config.toml
d_shared_expert = 0
init_std_router = 0.0108
lr_router = 0.00094
num_key_value_heads = 1
norm_eps = 1e-05
positions = "rope"
rope_fraction = 1.0
tie_word_embeddings = true
init = "normal"
init_std_up = 0.0214
init_std_down = 0.0
lr_head = 0.00771
schedule = "wsd"
Below are experts of layer 2 (counted from 0) of a mixture-of-experts language model. Rows are named router (the router's row for the expert), gate (a neuron's input weights, with its number), up (a neuron's input weights, with its number) and show model dimensions 0-255. Each number is 128 + 32 x the weight over its row's rms, rounded and kept within 0 to 255. Numbers have three digits each.
After each expert's rows: a language model's description of what the expert responds to. This comes from a sample of Wikipedia text that the model never trained on.

# expert 60
router:104147182114160146181158115125121081160111094096172124085182121108109135157124157106148124127196102117183145020098117132133067122083143095175143097112122108122104078137127156052144091184206124091117161118103136164185139140072114121140143182164163114121134119085097114137144132109138134191073147168172148143099056136166083109141095206182153145095116112144087128137122177109127080136137133109101083208098134079124159128106100068201127109117109154080168122144129157111168161126114097103105099134099141140168123081139137103079116119119076109134151140136142129122125045108155171111102113178092133045091101131137104097150072099126137134099097118104069119109124117148093139113097206094109119118146139124141111152102132173109107103125132132122087113137087134143144115009106136
gate0:167081143174147104117092130183056101155105132067177133125135130060082134145114099080157162129176076126134073079101118132108090150099168170162120114190135103121117131108155154133102098086100140141116125163071124100100136099152171112092142128140123108121122079118117107121077171149191060118143162149165136088112123140173098141126133098150118186146087135155065148133124201112036163091122191128131127126154180202099134172083085076147145130165096096084112109166161085144130106133119161159141090167115123184111137149149172080124177078144134127059101099095115143109100138138214130128107113155159117118128127115120110135115171131158084168133145098108077195127121094114161078116108120157165131102033075109145120145128138128118161091081156187073139111116127184099133164128160110
up0:168080110181133057101121121175125111123110128087153140120111146088087110181133105072154135105179120119119135083106136117116093144103162198163087112159124111146114124118138068131117080111097157128108113198125094125129154106141137119127142114164128075101110126140109096090135116128188098140147193162166181086116108160182102171119112139152150185163109143150079149085160208114084160131105199092106107134179169206073171125110075086170140146110127108079128073162153067120180107121178170162155121181095181185108119164135139104184147133156106129072128118114117118128118166152199160116079112170123122134165162119127091165131180143179093178161142096125025133123121139149147084137106118111117167122049078085128104169132117129125140096140124135110073123116129163088158168106133141
What it handles: First piece of a capitalized name or title after the, of or a comma, such as Am in Amalia, Amtrak, or Jo, Ka.

# expert 43
router:052132158088153135092083105111133075208179111057137093060167105130100150092121137136090161151166095128148154072112136137139110117092124132086097129070157092144085115104107119099147147114135163100118149096128121165117122124072082138129207183091087110129059161121124127121124140127169088113133141158168141161051147130178127142162111160153118128091173108074130114123113149194137129191074080115107096179088193151176158104125119160158155179145078108132196108145182174124184138125171112090130053100159104151148145059158150162103122081161113100161114123119148108148135136107142115155083079176076148057177127132148124146157100111111101136156084138116099136108120081159094151099142165118157116089149185124142091161150134143077092120187165145105113134104151150148077141086160121
gate0:039100151104075142139142184112079138135129097130123108097123085084133085138114150098094100069125113069143133132181116099151186117140098128104119147165170121136163105104168150102140081113204134123130144123122139118138134086104125134123113157163131111103149135151151125082134164165109124082095102122095190160122122132166100153152101172126097139191168114114073136142083081174095105108088161113151053122156154126128053152160074140115072132091114116097145125136143073147035148115176147098222138142148154072123129126121163122111097134097165069036147099136085166102141114061167081114113127079102161118177099104110155160168115189161132136051129107168102132162097222140128141106096132070146129101121133082119104128128094127118182098169138129156126178130106165158149135089130165
up0:160134109078079162069148152181138143132169132168102114097127100144154159163195170139076141123095129161132081156155120138159125193126179115130112111171101069109120144141110140158111112101042118143119086167119194119035140150154128053149148110151077129108167144146101110157119101149147135138206118135098097053136165149158106179094112091159103097076100082166097067180103076111115085174092148088104151159148165171086106102123116149133136137142130145150111113150145152122152110123112120091049087167184109134127159134104124137145180146155104166171147128135101145173074135128081125139146100205153188161077173101120112066139127126095074093113171167193145146093147076145104152102178132114189160109116117178127105155132122176129080142144160140120093120132143128098091136123149078
What it handles: A final d in past forms like enabled, beyond, Ahmad, plus pieces el, id, la and capitalized Do, Al, Mo.

# expert 8
router:075098135096111141191133078146110132100147092137125130126131120116112139127126152160141136096146157122146189096096169135161103115087166117133138092140185064149079077080116142075129084105135163113137161082164114213103166116121104151173152143158065151090086118112054109106146100093150119122106146123163120121137136097160144164193105119172084063093104091085154146184170107114136090127150169113130140188192137160142155119072119092191167197181111206150129155100183118141177111122122126100182081173060135094161119076172076078128114076148126108063134120164109113115148106121133159106116113122046112097167049136126126098122145168161157136119120088130112191122129142176120076131117178091080140081131101086134105121128106146120107136152116113095106096103096085120094097106094130
gate0:147201155090108105150078121134141118129161139121080145099106096156088112175128104117155084184137074132151153138130080175160127111147077117187094133151136111054069130104147069106117128162127106113165140091120137150113162097064109102151139144187092133064156168149148127124135161153143118153071111104118091128098127090137149149084115119194125077070089150146102120141125108133118125173106119133153128126164067169074144108131108048161180093165108084132150072094124088143155090138108109120215146128120106174102160044125164167128084123118129118165084076134120191145155143122146165186072165179193135094119157184132117107063110141128160117110113138126115108105123162124095114113104118179112165114116096033116169163057056119176096143140185148150131122132149123126089124108126135
up0:103110138139165158140163157125117161148109136140091104104120095124163110162122159098129107105120132151088135086094168082053092146088146120053183120162121144152106171115112192123100094159141182162116191098111124099172078115137083162083088144120139103130131119107169141145108116173201137018150189139125167114144116143152088106128092144143105112138189138079112164112106100140150114108098061136132042089127098138131134092080128121122123083094130129113115137175096123129174167143114160122141179085090114145202119068089096122031152139128164084125131166129154139098098147172103062106136187135150124131073179120073140218143108167106145139079171175152091097160165127122114144169172125135107175115147132132109084121147089131098132108132172097170189144113123139149152171113128077
What it handles: Word-final pieces of names, nationalities and titles, such as -ian, -man, -son, -ton, -ley, -ctor, plus Court, Republic, University.

# expert 32
router:120147167082095148163116114142087105100115113091143146093149104060196137133209142037147111153107116156165177113086146143168078219159117108113138132121181077143132127122149180099127108156158140167136180130121094081182155118095095105136132166152108107150141125077106135107171151137153112128124099148091142177103102178115120050120124135167090113066163106163150127151141122136059123120093180140200121172101139150083115035108122140153124146132084139079154127125106160166129137131149131115131182117114135145175086132155117000086086099113107071118118122151108130151174099127121125140110091104109112101097139117135121080189095157095171112166129078100112129155113131078108144107148188121118170117167096153068103133089131114056101185124083104090153091118120128162165127125135106
gate0:093146150103065145196091122116108137120141102162133139140090129178131106112084143132128079131134131087147210098131184120155112118093096177137131127121111144125156159133185153133140162080144087132094083166182084134111104135106093158155124163120152140100167177059100114190112152116147141115091110166068139161158160134097090023094104084144151139127185107150150152150175168158100184155161224186092173185126095157109129134172100100195139080128114073091101094159111198145175131111065123144139164130150141141097088164112100143117172148100137086127119098142071145176137149141100147096143132128052117127123123105136152189117136163088099168169160127163098170146089115083129151080111128161146206122072154148125131153129097144108124138108179101132178066118127114109145142111148132
up0:055142136111129169071167132135088174079156155196144073117140127071134168112172160101137107160138064127142114112089139113165163077140082127141129159149163138097106149164107091148186096107146135087122117086153117147170089123086119191088215103187137184139134130129125099188152088119111158126139102104127062158100099161188131132128082123052111143135189100178093093176127213109097143168133106123158180121144160122182108108064150107117124160172115164113118090142141079091072142162100138163082141085112185112133116123147143141141138108118096081163106117127119135099080127166116118060151157148141109120142116155154151187180085113167116034169077150128214128136104150173095161102137145110152106144135124120145132111171159169161111149148106142140132144183134126099098118160134113
What it handles: Single consonants and capital letters starting or inside words, such as F, H, l, r, k, que, as in prequel, shinkansen, reliability.

# expert 6
router:152083177111105107180082081195091121156176117110142124116167110117095071156118124149130164167154094130197126096082144149138146212097125109135179131087154120118122088077128167093109145136167085100056134063144131102077072121056130115119091170164133155127128170058112160141108160116162096154108145146135083155097092115082150061169085196137127069109149112154100179088103103093145091105135087091098098097093122110102096131128123041148119150136109142137178126162149095117228179099103105125138118128089099146147058137143118124135156095098103048085091117113125110130156120152167156107084098092117119109070133163112125110154089164102103134083132094131174157113115115158097125072129155160116096088122098080117098126109088161086105128108117153133105058143152126141122140077126103
gate0:157131143140117117157150109038109119083116149144100149132183102107122117169093069106159151129078114084112147103167164129136109112174070125120103152171102133169158057134114117107109126093099095156175118110114156137156153122130159062141159148202114082114132170091112136107072130096106091150129114158126066136159128113158143115201096189090168119144154169079143169142143143142113132105142125119171179112127164164055179023138135137142107175132111150080136111145104139125143077162120123166173114137118107110185102123136123120108175178109145101098087114122135124086181137140173132118085067078144099107152113203133116108135158124160177156166112083181083064173086095175109062145129168115121106149143088059150107202164103182138101113099121162162158102130113135139128177158079107
up0:117094138106156075106113060163124125151139125138151087096049167146134194094162157108094125149169125155136164112050072128071117151072164099108139170106177132115135152120097159139101121192119167066098220110155100135106085112029099200109097135071152122113091104153139138160140135141106169151179140125062176082094133183131099155087116121100090080126127072143165084126075114111107114096159180078069130161139130100163105136177125075147144119144130081137091116089177122103099172113142100119123126123101088123114115136119131141188096131124173119121158192198103135141116131128182111117081137132131138127122132147098124141143113128098176107115153182129147130041176176060120155130089080130118161103130120141118177131104113129179088129117118120098082118138162144167110095114175148
What it handles: Articles and determiners starting noun phrases after of, in or commas, such as the, a, an, his; also ci inside glacier, financial.

# expert 4
router:138102151116127102107086073131093118078119118064087133102147092144162131129138155127090171116070119180137138097118124172147133076094108120100125127069152146086146129061142178143164117210170121140074139110188068165129103091111110058123153157139131152114102114114085138175155121121153101108101138188100124168147131058139081117153069115156188138074120098178150174156129102122135155143119131158150149118136133087091085164138151129169096127183106098138146134170174127179098165102168127109150138106131170130118111115145140110119101139060121098053137127216139125163187081166141135124154106076146112087136088177093128104111137085130116105073109101110133125092102169169146124172126174089144146079151112102103102078082116178069095108087220182139075119158099191137131158091116106
gate0:089161145128119093113078090133122139139186119220063112115099129152209100128136115086081150134060189096170126137147140125139116098140128136111155118128102189158181077140093191123093113131167077166072137167156090073082104097178123146129138140108187152119093148166158108135132155163140079147175066143120190114112120050172128083103108064142114126146133103172136171112128177160131110099119102139150158125125148103137148114178152120138100165189126072109136209143158152143111106108118130078118176152135122165140139138144118126121157127129128092115143159153103155183150100142121085093144047134182170118099116077124154167153112200148064134107099152161081133165155174132147154136095118112149100118180109097133076127096139116087157133160148166113129077123140139236100115104124092
up0:178153124116069125162121110109054104133128146069164105141113138080140139127119086164146074144135108130120154148067127114135170124134151099154160148146168160159129138140083101122162101106095090130056138111099145136155134118100122158110058118118094130085147186134118135076136110124147098099036165165108130127177235113072119127133176161096124184055169122059097138196112138121121074086119108157138083150121132151116104196178111087165102125137116110137152144111124082109091172151128116169102121159078187091105152053138081132169063131125129089158077110115125144102175135112096149127169106169077098110109122156092122069117168116124087168173147151165215152079137172100151136118136147154153114130094142075142160084116130119160091138163180092137180119122115163140147151174123101
What it handles: Line breaks and == heading markers at section boundaries, infobox field lists and table rows, e.g. after sentences, before ==Personal life==.

# expert 56
router:093102171022171097180088068092125137127136147131090127097189113129148070167140088152155144180119077104225096062116087137160079118134121166119164135108115099119165105010092152118155123134142093169118130086180128130113102144105119079153184166106108141150070127047092095122176097148066141159142150102111151184129157123155091117163082151136142143125140138097080097126129094101124116076159166144150146160160115133082099165111083142133172136125086104156126150127126117071157142118112157129129156110135157085167132127141118122116179165121132108075167089110094108180122097133141152141136083074106113097117108071094167125182108110149122128123030121129174104113097143108061109081156135106125023111116141145100117130145114144120093158136127150110145139155149121133136155133078151
gate0:132179152149085076144112123145155087168220080154122213139152129158175145124174160128039151127126096150149110158079127126101137112132146153140142121141120135131223175130138117133096147122161138156157062151178140126130158094149085140143138123107152174115107114097114071113168103082139129118123072097109157129138131148138066098146129098148113111128142108089115212101096058094069122160099072150184087108115111115109146116086148149103108156187132119103084068116132119134105113172156116059097104075144157177179137120158097120138116101111147161066195154098122164143123173120144116154114073127133159110150087126094143145177119168172111143134152176081150116062091131140124162069068119129145105095138183132119052118163103157097103069116158100187109157113171142120133174085109141
up0:130129127169110066179124136147183119161164081165103134119168130166177129156123159158172150110107104155183153133087124111108133127110149135145078103133131113116179151149107118139139184087100166153154133145177140117115189124183091123123177126061110158087076152124135144131138102114069074149116085054097162169136143168136115106129079120163087160116116214123112173060136098105104097151119111140124087107126064092139117113084135160066182112148160137105144081116099104172075116196120112080121151104106147135194152097100074168179118155114175151117149137063105176074130129129096140163147105125072109142154151128118135096140151077121110071153119162069200089108125127089101110125092131096121057102130179123097041108162119167137076120153139141168141148109163152125134197170143102
What it handles: Full stops, commas, quotes and line breaks ending sentences, plus connectives and pronouns like but, that, it, she, and the piece we in however.

# expert 41
router:125096115103079110118069142162171142108146134100112134101157050094146167097133152105172136150148128087153168124128156156108162111100089099064154163145123132123122107115102115040106095150182158178175172150182138139105118119033161098095195176145133149143048136086123025155144111173147161118108106125215145152071145096137058087137073066102162123107172094112108109123128096166123084086078093109151134184141122122140156147070119157152131109116105123180120114120161154136139110122058075136177171172140112135146133138143129073129134136109139090092061105136114126147074133161122151170113085105120123099132056189100189108165097113144135101169100113102132149067096123124080095083132168141138113131164080125156113127115124158098115108146139148146120090091127142100126099135082131
gate0:120137107117147159046130124099100111130120135147171147066134113137195165118127148112069108132141161138106138125211117100126073159124150099121167065168147127124194150129110077109158073103121104132145180132113159080196040088176172085080115141093127148136157127155143093160141118147138128110073165145159124059069176110143136076094108131084156165067124058107103145167084156142151154045155133096151153153099097156130103080103150135161148106135112103122137086110131118166151145123139078094180147131169107127079146154146063106113152166125184149162123117102097227134170082127115185183158158124153119155128121105115140110150159150090131087122107106163151150138095195119171138172148135107097126144164090116153160067106148097131126112149116060209120097136126100122145139086131141
up0:113115148123132128202119142118162101116114107081093164099109127137097074103134147076163149136142138090150066137124134077151161084122092132153132139115112159153160125119120143122181092148178126118047109137111150121076223113057110147128129115162184090092123145056130161137083101106133157116124052150128071153162104115109106175141165131138135157196171197168101112117188084136124097155148123175110052096158126125116152180109148130102088123168113121121126086170125138132117116114169138185141209139106093147167157116090167152127157038052142124141118141106140181126132181111141093131122086161073148120160137091143153133091070089132097184117128112136118091133143068093089109131117140089167129130051149132081056158092089150135126130128133089097148179169168163141127092148117091
What it handles: Auxiliaries and copulas after a subject, such as was, is, were, has, also, not, plus the piece sh in sash, lash, Sunshine.

# expert 7
router:162144128096126135142084135153135146145063103117144227120154109073136079135196139069150224177130139116136160129104182158152149145129131134120151089105076126123126102125125162115156092116119117108103151126130122191162102068117137091079199139154125157084137164138089086181189125155119143124134121102101147145151101161132109099195144144149128134105088060152173113136151109129103119155053184131136169151126176196099154141104102063194142178123071124107128072120157134127141105143120107094096137146114095139184104066162129086137125156062106056111090134116163130165121122122062163164118119102137087132073164106096144078194131117088117158138138138130071120131120132108111142144143188100080160119142093188099129112072130155050101129175120140159195139141109108135135173106122120
gate0:106097109161150067118064142134107132116101103104128163128126142107119140172144110062160076137105106134119143104080188088112182119117116104055124087123088166087133062174184108159147142163150154159135111090147111145153090184134154144126133132154138117127075080108134151159129087150158164194149088105164085102133065176131150088121133163134182168105148063142171088103154103129142125149092125182145162145133155127146206130168153087104163105133126132134063142105151132155132156198164159086132155132094152092135117113149104090086089125088158032158105146124211143090140142149095128078177086133117113105108160166137142124161106136110150114147185107163128178137099186123138141124140174084089143151089164130068143150174169095102146155160061082201134175093101125127102160142083097
up0:129148124208142078213132141141091158154169076102100104148109185120081165106096107082170109151094135115101140102138166086111173087121117097118166140136059164113112098145115068147094131125113155121184125088124102119112080197125162132135148107149146119139118086137118155158099138071113172118103095134172077080104081161098112124096128163130151187090169108140139146100207165147100123145127136145124142140137166151119175117136136079120189077144152134074101155125116134160099114188135154165191168159139155099128160099121120132107164096150183077158080191141199120073128117148116123090156079117124144097097125177134112154138099083112129122137101100125122163130109137084134165138147121138120057165101147108116124146182202069124106121138018167144085063127144145067179105168127101
What it handles: Opening parentheses, opening quotes, en dashes and slashes before numbers, plus CJK byte pieces and mid-word pieces like tro-ub-le, ben-ze-ne.

# expert 16
router:100142156139130118136109049125130163156141058068098147117145120101159137140119113109108130148106102159205129097134149131138134106151141114123131163045128103059126034107102153100118106187130176098142148083134153121145123086083101114114188127126107150106126095039092135144157102150150135120076202174121107114093129105131124109129140119158166145128085092130134168123098080182167120133108144182150166129101096107124148143107157151167151104198118110075199096154152064134151100096147099081118130157145161095131116169140141104044149145061086062096116132162129115098158153191173128133141080116101119125147097163139140096157173125111115098116115088136117152102136117097114073129143157079114068107095193152108133163132064184041115094142182097169126142140068141178127119087133103
gate0:084098124147085145131083152089169121112157136135150173083126110132117111108056138116088170137114175101117149109101129120121117156149080194157120161126103142133157112122062142136090174135127130183118050165167105156127132105127189182063122119114142156151101138154157085156137117080089123127145141124120192113154139122106160098157201115174134176058165199175175085137150136116144148129125192091128099084138147124140163107102130208148152096074138165065117107113105082133145109127069173176118072132110137071119130143137118128148141160141071100157129174174127128141105150168119175057161131103152107145111122086142106189201082140150164122126060172123147117096204111132118106156215137142167160124087102146157135149134100169085193145092101130144143109095103099148123101126165179
up0:118149152152139177125072138054096143112174113153135203101160094186142167164122120079085184104120206150151096115099189070135169104101092143139062155158085113169160155120051157126084179118124180150108094095142148168145098099165178116138077117144150157096122160115194155114098128108136101111086119102107149103149074127145138133156114101225124123110127180154169126139122121157120109145117183111142134077119172110106103125163175162138139127068124126073145150146112163112186129120071153139130091134128136010128170153098125104134158129105126099130111154139152142117108040187078139111136162164115085140113096141144170127166124150084136134114097117127106098177191155107121100124154163166193084106091056128085102135133092158134163138098103167126135119145134140173164135119107115
What it handles: Pipe cell separators, |---| header rules and line breaks inside wiki tables of stats, discographies and episode lists.

# expert 26
router:081156139169151137179086097158144079139134078110149112137092098110119104132172171117091149113140142129167195081128145136108134121174132137125194188104118109141117124118110149122079091154094179098102090118189124176117149127121113173123147165193069152106110152113097080144157071113131136125085142109139113167082127156127137169174099082129166075102100157168119193083103107068117116124115174086112144155097114135139136143171087085147145181135107137122124129135161104130144169110125139041152039180058141124177150155112116115101179093082097090115112113113071028104137178136145148133102146142168136098192133114090176105114125231137169134131126134140090079124129122103099111105151202157130125055130154093114183184103136140110123180122082090158144163125110131173128148116125144
gate0:076112132135156089154123126204115128135123096130133124095091050078129097130143092083124128124108139088142054107149123119136144108053159125149166180104120153096145155065074119119094048085126149126135108144110133082123119106119089132110082145134210166137147090196129094151175191191109148127118120129075193169101118134121127109160137116117119148154105096158090157192168145126164127105175136094099023108130144119105102133122091081119174046122125117112096160118164084167072180132133080121133131101087147099152133100124091158116113103087126131128120182143125172137063131111148080094144157151203107094208110143106123148102194156097129085099112108200088070101187172094147123100126140112084168100143169109149163121088123147130105096144149137135147130139160108139125089096131127
up0:172107138183174113107151175096118147125078138170128122154118144100184100131010144135127153119050125087162085119161111112118120149160200173159044148104134131184107128185101178130161105156141133109083093147127163121137111150129106091125116111183128106121150122087063071119180151145089108106139099129133129125100088126138092095119159094110134135166189152079115115070115111098138108091165117115087178143179092161159140142114086107123102114131120135063157094166116203141122172094134221150093144129157082127136159080139126146117136177113100101114113157093044085154179072158129132127150094079086105150080125138174127111142091128123176133149152168140134105156095065152108153142126108171123185081141082145171140194165161161081112144119099123167162116113079138107148137132123141
What it handles: Word-ending suffixes like -age, -ate, -ence, -ion, -ure, -ance, -om, -ship, as in estate, fandom, insulation, dance.

# expert 12
router:123166183123138124176100115157157102182195112122173164106154080151178125152157103066136144116100115130119147102144160186202116170132161135078173190091103143126091119126185130117091158180174116136145131114162113162075132115176135104152118155121144178114130138108137130142099131115134085173165179201195139135149104098161059148108114175123100077137090148080130134202120104145065138144113108130111158188115122116119092137123112147134119168189068140138149100119116127156110152137146105164083112139133145095150147146164058109096157115070104094140147092182138060193125137099167131136156123079131094099144076136106196114188133098201102130171102126093103157107124159164109097081071142180120112115078136135146089158093148201108108101144159142117183125100070091118107174134112163
gate0:120142127109116084181097104114154154138146142164151151117127080089075100150132106164175119148152151107102117114171165173114103111122156103109119149061161122117159133084188147131135111165179084169131107163116205127145082157062120127142119151144132082129109108182217111187189173132125157124111159102164113190127132150182139193096115181127132132208130167117187155145112213159171165150123162104195080142150107110065141125098149124104085200114110076148113093138093088080122161150123086142125161124159147109139136154104117119116130172054096137144124130175137156119139132129104157080148120093120109102073124144077086115135156135156076099146101147124114122134164126174199099148146112174153142124154130066122091125106084144162112150103114238174117129104122178115103145078155157
up0:058150132139078085081096123150115121124138146113178112161103076155071105080180080097117103139107132130168153114165158165121136077120084129133178165089129130139116084085155084131131051117132119170129143135108157083157109141100189128111153136098115115148056114159148082116183159130120147124111118131140164125155110134150102107139118172179089111079127079161113161149110121145147187178138090154172116144091124058143165066120165087117068130139125110096087068165120076081089150133139158162175109118186187145118130127127127123132175138089077083168099106104086082144113153135142156112122084097149137122075139143102165147140164122121139102096087175089120050095112190097154147121067143216192163124092084161128138071154152112138122137116067156142131029155111114144106122127133084
What it handles: Middle pieces of words and names, especially t after Star (Start), plus il, x, und, par, as in Wilson, Chicago.

# expert 37
router:104075176126106122128113105099133076134154136049120073144160106051117158113085093134148112135096116132170108079118115125086094108117171122092145107084139093180134085146168169105143107088135126144106148152117112145138079104126176121142131190113170195134106133119071128148126150093147117130113180180133131170113112127112126119143119166182094161099081064167117140087124149170087081106093198128120115141143159188106067089069146096209118083138100109106144118113147104115190140173121110137110100119096133116150144101211149126067133133113118141118119166128101074176107076151173158116097090105151115103104124153120125125180145150127079155093065089146067121059148132128094128073098165102135058051221105119121149113114088110140099121174121099125116130117057086125096090086144131
gate0:131044138144106052165104083132160137162116122103171129156126043136068050085102098062122134083133134169114148120096134101102128141106128167188134161110120188163136143109176151115084135116131150130141098105093068178110150127063175140083112147104124122066135138089124150142148115094071100130134093151154182065104145098093109166125116099138075142078116203111078161198126139165134153203118115174182167080081136191084171092141169137140106127087112129100135057135130129073099139127133121140140100155134162095128158102122151159116130120130138119131187097185142188168140165119135152065094124125106166109189146138092165120151098146177132162111117114156138075141178097101166091149126146091123077129114174138137137097099093118110127180112128125161088129130150118133048116139137167
up0:110087122157115085149120170092140129130089090121120157137098105106113069147101144091076141131136156156138170102111131137146144104063132175185148136110160185131150103133191102136122100125144100082148072144111095148142101082134157182103034128155117103078139185129119136148142184047099131124137070182143184080155101121106091119123127110147128133141137131084104160190123110129115140183138101187135121106105132211115189132158164136135113117132117123110116142096140093054083109178134108127140118149127153107089159095099114156158144162199114092059134182139109083128174145126105127112110090091080107074161115090095144190128135091125121114179144075126109093100118105178150184153060191134074091125109190108158149115186099092096128118099125130073029140113121093125137114095096111
What it handles: The letter f inside words, as in rifle or half, the word of, and pieces ol and ul, as in Ingolstadt and scheduled.

# expert 62
router:073098161103108118122055098153123137135119103076137147159163083140194121101151106138096122127049108121125168142128080137121158136120132157113149102069112150119175063057135179095174115190123149197120112095179154176105139110160122135104199123130072154163126126113130118174061107171132118159094141129068107164115116141143090104113132120144168097119167082119123171112118115145161067187152092160140146152104166108168149158123141134197161119158105133111180103122193063152164138055150118135093124136132109063137118166150111068137130129033138104091157180168102129156158114167127141141168084165208138103211108119172156128143146145153143110099134146133105131061133133139059109118155154102109182109196152131131076108118123196099109148131152114144143107089144112117124113112108108
gate0:115129138096163099152138087183131149087159151066090181128086124121133128174097117136093132142132061096131186072116116137116044139069120092133145114104137080123204107100135091118147100107172054173083133116113125121119112121133152155137124136177078102161149144093081089142120122138135150099137133162221097142117107113125095143153038183102135098150186134145077181096107137093101099156181153134130068146135085110107124137117078127162137197127123127019131202103116130143162104142085146131196121067082145112080177123165159099092104134131148108124153154156074166107153110116171158091093111177155150093136114148141149107175113087049145120125181100078086114114110148183115127087151137093091155143118088175138141106119093158120155103119122139099150152114130111144086154101088124
up0:078136149051107118109146086159183162069146161115078137151107163146123112134127117136173110099115203096141135150138122133144089160102137114117117065056156109107164087111177110105162157135112071118117089203146135113049153195131162108140128114175141159155198163141122092176120116135137158113137187098071143118061114156135125196100141131113108082156158117103107162148157155136112070210169145170095096120099111101125152176122090163127145153109139116072152132132129072124148088121101095142195173109137156074115135178128145088137110138128151109165128149154105085118150137080106134094120113174145196113154162211094108156161161074115094175172149122181107108107143139146150172106172144132124153126167101178139110119074120118124107104154114163078113128098158102174154066085073091
What it handles: Line breaks and == markers of wiki section headings, plus heading words like Personal, See, Note, Career right after them.

# expert 31
router:105112190133157128133098124158083109181099118140143142041154111106069106150096117109101128174134098124163154098121128154131112154186084129138135043124126124140134119130141171091130098171173164131111138166134147158179137132092080115121168160226146115095125148144071150165118160141187100164095120111156125169131133147182132151147168177155147086097115112164087158142120114098136124133103098124135079168136133143106156098107077079144157103171079171073140114156144116076179131131181125042126143095151132114154149092139153115055169147110053153090127149127108135169141113110155145099103094087166145099113112141102142072193113134149171127141144142154074154121183142126097154102132184070134156097135105115072152127099104147054057082140098127120155085153088128104134163010125131
gate0:148190139092114135078139124130094087172127140108163125092142126150119163149124144134094162159111116122118173157051129130094100120126156149103185163150233129096168130125139144118131123183117157151063063109151161106123185090137155094136118117163070157149111079109187151131084072137119155103167139121118092112086109150160148164168154057127087139160122099123100085108190122091128127115085161162089195123143117163205139161127097161156137119161119131137127203121124126169131104112136115083126125130159154128140107128116163130099124115107119154023123101095098099163133147133095100175177182154194118166100085091120091129075089182191145078145116149111156207162113111172055064124153131143136174122127121121178134148161065144113121134109085125114154134085084112101182128114134181
up0:166176147120055134100133141141121077166098146115205147120115179118114155107128112130094149174074136144091094130056142141116101125125168129079218143155129105112145121131178140131131177153117137135128033077166078122107192125114151150118086122148126161117114041083123087118093049083138088110121130125141089134062154121141109106140149147087118090135085131144137149103185078116109142141119125146142167145134096117132133149143129162154168110177118165147124155124135112156162169109133153092079132120118163159125090133124124144083138141143147170109116140103098178162105114131067123161133121198124161145078064093139117148110058182171126118143112077136149239138145160116114035117148177177115091104112138133129168147171106105095121115110087133086108131044106130141172100107144211
What it handles: Single capital or lowercase letters starting names and words, like M, P, K, H, plus j in Dinajpur and LaTeX braces.

# expert 55
router:107116143065164112116118104135158152111092115117101120151171125114109113139093111127111117194132067110200111126138108155121089139058124165067211117137188125123110097097103160086111128160104141142131141128152168147131173074103188185075114144172127161139090141116124145098242103105123101160110106112140112180129081133084123120123143132132103121097145159150093183125117130169129122113115151109164193153136107078085119140140166130163091170136092121093089128152139139133114182049125096127130121089122202088144062074168130108148149089079123095132168173116061092143134045189144145098135047150121158109150165130112112133144074118135114136106096129134145171118136202113090120095148160092132125096124165063151138200120123150081110072143077109130090134169099152121145157083085149
gate0:121128144130207110136105083149092141116102126103177125156126074128149169115141175118125153119135160143029074068129109113144139122098100168109152142159097116100140113101096130107147104160148111118179087170126051153174056095087122101124086128134147168165141187106159139139170091159097173157129157137114101168102080140090107136074177137105118129136066072151097149146144158134076129100129121163156169158129155089095140100242116138149171123153099117106112110089131124188125108111140090099194148195131144137160122119111170131123156069100154161080109134147132103116094120172184088067096129136185122086114096150112082127124077194098102123127170166169126122063106116090131180084123153185139123072088129145098083143095072111132105066130144106088128137119110149133100135092069158
up0:108151148119113102101099145117097112143198099152153126174088114116162094096110089122105120134123174130083157108144068100121084129160086100085153164141099087189164161115187170109111096150154134147141090164120126125090162126088161105124110110104129170166119190136147126143162074170172128121143177134064089113166127121129051090171114131072111179058124106135176062166142108108045141133147173144163125114155220130184081139137078118106090142127124135128112141218077182129148132167157164185143085091122150155119122132111094125114115176091122127084160156110177123075096133091132114169139128131160120113121118119131083119177110056103141155076151170114133178192131099135099109133103096160205136145157129107119126127115142114124121096100164047110171143133120185135081167070130100
What it handles: Line breaks and periods ending sentences or sections, plus inner pieces like em-ph-asis, ho-us-ing, demo-gra-phics.

# expert 47
router:098145179093164132073114110110158118161133052083178094072140104117153136135171131120098158111130133096147152093073183114148133140150141159122090135100107160118141106047151108108144159119125162160104166085092140154125164141094136109157181186087073138138154140148153124114157127191128110153119125153061148131070155106145114176177137151111173121085159131099149145165137153195116142182111112136115124086149142125129116105116083112142143162135079062110123122122177135138126108103102146119114113136086160096180151089183130150084101067138094075173100107140100090121099110042200192113116088134148096065185062106149152131130091123115095114154121127109105112114153098178082142109176159138157110085197125185101110138100088156115057109161179179128096132140095102196115197094118170
gate0:151096122122060171141130106109136088127094158093151167105159198104101158116095159131160165125148118139087056094148090088114146152153140142126164128124111130132163103093081114150187138055137140183126132117162177095111073123203095082110148134076124158183161137160134045085149104086161119086153101223154086132118055110166173142094187125100134111121138135174147160159094138105093139128104114102134136118103131095115090093096142150135171112154115153110104096050120093071110173162122115040107179095154159126154099146177081156101151152125151134111126120132131122104163162086106112086087122144095116102143118129123187176160155150138141098134195117128129099127084124112146117086037119126175155111132103092103128177156163141120095114072094101115067141124167166112086158112162062
up0:149154115111167125114113178176119099124148145128145171133126114130144189151139082113158135130096174115118121153114068168105113111123196140128089091118138141117087102103150158147105166055090155115150073075157122127145172168129113167180198114131114145071115192079107140137149135126170152131150116106157169082107120181072118142168151173141148131160159053150037161188121150102122088129129131136177173109102188138092131111147083130112095097165124139086111137139148143077071113105163136155138113147156083125146134100112173162127156115121111137102187163150124126074129158117117095080114133174188185151090172120127077078131155091168127136096192144085145139186093140080124108123176152123123181127111109131168067094139155093113077116126159105025130147138093070094149174095077177
What it handles: Short word-internal pieces, mostly d, le, ar, b, li, mi, inside names and words like Mi-d-lothian, Je-mi-ma, Li-ber-al.